Weights of a small mixture-of-experts language model, trained from scratch on English Wikipedia.
Size: vocabulary 2048, 31.1M parameters.
Training: a variant of Adam for the experts, 327M tokens, 10135 steps.
Below are experts of layer 4 (counted from 0) of a mixture-of-experts language model. Rows are named router (the router's row for the expert), gate (a neuron's input weights, with its number), up (a neuron's input weights, with its number), down (a neuron's output weights, with its number) and show model dimensions 64-127. Each number is 128 + 24 x the weight over its row's rms, rounded and kept within 0 to 255. Numbers have three digits each.
Before each expert's rows: "mostly gets" lists some tokens that are sent to it at least half of the time. This comes from a sample of Wikipedia text that the model never trained on.

# expert 155
mostly gets: " km", " Wa", "⁄", "light", " million", "ft"
router:097117138126120144131135129110143162134135102107112097109132065119127096151078133111109110169179067131093135114153143113171159143121165105081158085171111087132185135125148139109137165134128129
gate0:151124095161116122123170167105153130125098172133129159087148104149129091111140132158131121171132105143129130143107114085158133127131130086170128154145120095134127137155087135121139146125162116
up0:125135106173074123125150131109112131179123166115157158111096077137140141155138120161147132140126114165087101122114119116142126135106122094113120135134127094175103151142095137117145108101156111
down0:098131101144140142162140098147115113126134156133188117145099126139122163124120153130134121169134123127094151102150143107122136148156166153152115115098132200138135133108107144152177134133145089

# expert 6
mostly gets: " inter", "ó", "|---|---|", " at", "–2", "_{"
router:158127120109116122185092119115122095156136109092117103106151157104088127142121134142165129144100099141124168076099133143182127120120131108089134108139108143152127108108168074109134139155137129
gate3:078158112134134124107107083170117098123132115169097148132117118149119127128139110110154063157119114099139130153115128190113120110137130116087129115112076138106114172129157109076144099083116132
up3:114162127136099097139124127125159102129118115146103166124129145129140132129129116108146093166131127122133146163097144175133107138084106146100159107122109156109117127161137138094149093133146127
down3:127112157107102141115148152100123166150105108120125111141142154105195153128101126118120142132133122110110175139105100129098138132134160136102098147119119147154148128152119131118121147138117090

# expert 108
mostly gets: " director", " artist", " Award", " 1999", " critic", " politician"
router:085140153122148097110096131100167139118101107126181140092142119113115159150138132111133158084097141055125148126095149127120137166145096086085153140129162177127118104123144100166159152152149141
gate0:153120111134178122137156116146153113130088149115169155106103129121141111140149089125118097125122097106156131106124093149151153130119114112169087128078110117122123146133065160135102133142138123
up0:144122137156141131148112083164133113162125132143191147131081117098150150161160120120111115072125094157122075101134094162163150147126102103121095108066122138145100181135070139128112124143146112
down0:118112123119139177162111129087168147128120114103136150094103131134129112085125157115107115150142141146083131111168181132112131171174133148108116160107133137098112091130103156119119133125168095

# expert 122
mostly gets: " San", " His", " Thomas", " defeat", " between", " Lu"
router:123117087131149129128098115137140113123102123105096109079133101134088107094114138142145123096108134098120097083161138111163140120100106149131140106145150126154110133101170120131137137125152139
gate0:180164113128117121134178150113131158145091136105106111112148146165134084096140106129130140141107129141148138146162089103135134119106126106165122126128141109121125129151087124121121131135128108
up0:137150138136089124110161143127126122161116137113116140124114113136159130117145145118128146125096142146106094106169103140121135123070143115108130094123136114146083190165104135105130111118124116
down0:127099109118123141125115134094165122146140120121109146078104096126139146082133143116125108146153147114058121137147152115159120134114143118189124144113178168111094128155108166096157141135136128

# expert 97
mostly gets: "After", "With", " event", " Championship", "On", " h"
router:138145093110155100140106161119126148149119118081130138101158134114117132147133155088134143121070096122151089157117131117103121144160164149127135157129123065126112113122148137141132139149172126
gate2:093106149150136110078117132138125159134150141156087142138135166137123116157123090126137173110143091170147120173174150121142151083129143112175107099119094126099131141141125119120129139146140121
up2:126123104140141085107131125120095115140142167143119133163114175120133126165148078134156160124161082146148094133167144130109124097122103116131116137090115138091143129175111106150108137146116094
down2:133156122124148158149129074105114181138139152117106106124107128106093104118151161163107146180088113133118118086131154118126144195129111132171143148150137088124178137171119158098137143119137120

# expert 82
mostly gets: " List", " released", " collect", " 100", " Time", " published"
router:138121122133163114116106203092127110117134134098115124127161108119107092128118152143147138100121133142123127116071138121146174123124099109119139118112134131160175128101134134140140122172160140
gate0:150108118143129105145193189125120127154089143159095155110164132171130124115101091138129139170121146119120140129128120130162151133132104103173117165118116114149134127168111154126142116181126117
up0:128105164150118092165133145133102102182135127178160144125151108159153163150130134154119139139124140140077117102136140153161122143102097088119133123115097103179124150152103132114167134180133141
down0:135160100143147151151127129116147109112132096105143183103096068177119104067119100101133124184164114106088143098160157138147162135148113127129105111116120150098134120128109185097166118110113096

# expert 146
mostly gets: " po", " la", " just", " c", " Ha", "pa"
router:113118084109168161143136154105094113147106099113099105109149113107090130180102122108152081156116113145131147146151132116145144128137094140111137111164140157165119092114107085136119165136104134
gate0:153136116152127138164153148153141100121087147136133129110137108120148107138122107130105105134140145128131123132131098108129121113143128113180100175138116149160108130130077095127106141152120117
up0:143141142167113096139134120126129107155104139122155120131117070114151156160127143137102109133103131121114078112157115129126116118136121128123125141101110125157087156123101095128126112135117106
down0:137145105114136150132105128105151105133103153129142157028087115123132165091154133124111137176124112125086134112110150124129136140130140161146139129148146126112106108152099155103137125109153104

# expert 153
mostly gets: " Russia", " during", " India", " Iran", " Australia", "ov"
router:172135086118144145121135153125130112178120129101106131098137114109123122144097139108156135145087088101138164124172137108107169097126123105118151167149121152145173100103146175145133151176167149
gate0:126139123133170127153148150127133122124061130119106162080143129111118100128143140135133125127092121142115151126127100099103126114173134107161114184137119127164147122132063153133145114144125119
up0:131137139151133110144104097141123129170082129125129097116114112078139147148146144151104127097102155144081107102140107115123115116109146098103107151094122121189121140154069145124148109130157129
down0:121109130147132131162145145099149143117118081097145141093132119123133137102096110135140144165142136144087144144146167118107129168134190174114131115126112166124128128114099168137125153114150084

# expert 41
mostly gets: " sub", " All", " Hu", " The", "Q", "H"
router:098125109125156126127122142104097168112097105086126114092153143098114101129112131162166125124097106152114077127156136130106150110083159152107163122164150159099121099061157144178146142084152137
gate0:161106099127158108138151136139130111136067137100092137092135150126121115156129125156079079146122088126135106125106103122125124082158133109168111194096129081106124146136096127143112143176151124
up0:149133134145136109139129124119101127156106148127109116098098106122139159172146147167100100108115126138116074112122125123132121109131133112089139159105116078119095164129100111136137132155163110
down0:137116130108132140133131107111179084109148121129144153068082113173106149103117157116133118128110123118084164113115155121133106148128131138165120132130157156097110172124130142121166139112174111

# expert 112
mostly gets: " left", " under", "led", " on", " against", " into"
router:096146079122154143091075119140110119081093163135117092129104167113104103135124127145157168130098159097147109181153159141140114083155076145110120129112163188152089123152170108146136131105148129
gate0:134105129128156139161172174126127123109070145171098139132140124119137142116111100140113103135124131106143135109110105142090139140146118132139129163115131109133144118129086120130115123177149133
up0:108123139154118122144148127136119122154090173182140104131103091124149155163119110117096118115114163120117104093124125145109141131127129139085121145118133120147112132126087125143118109151169121
down0:079136124102153177157132160120153110116133154154107184095101113178134144074146140101120139136174145116075138107157138107132126192159160151142124134091178150126091109110110145097177137116179150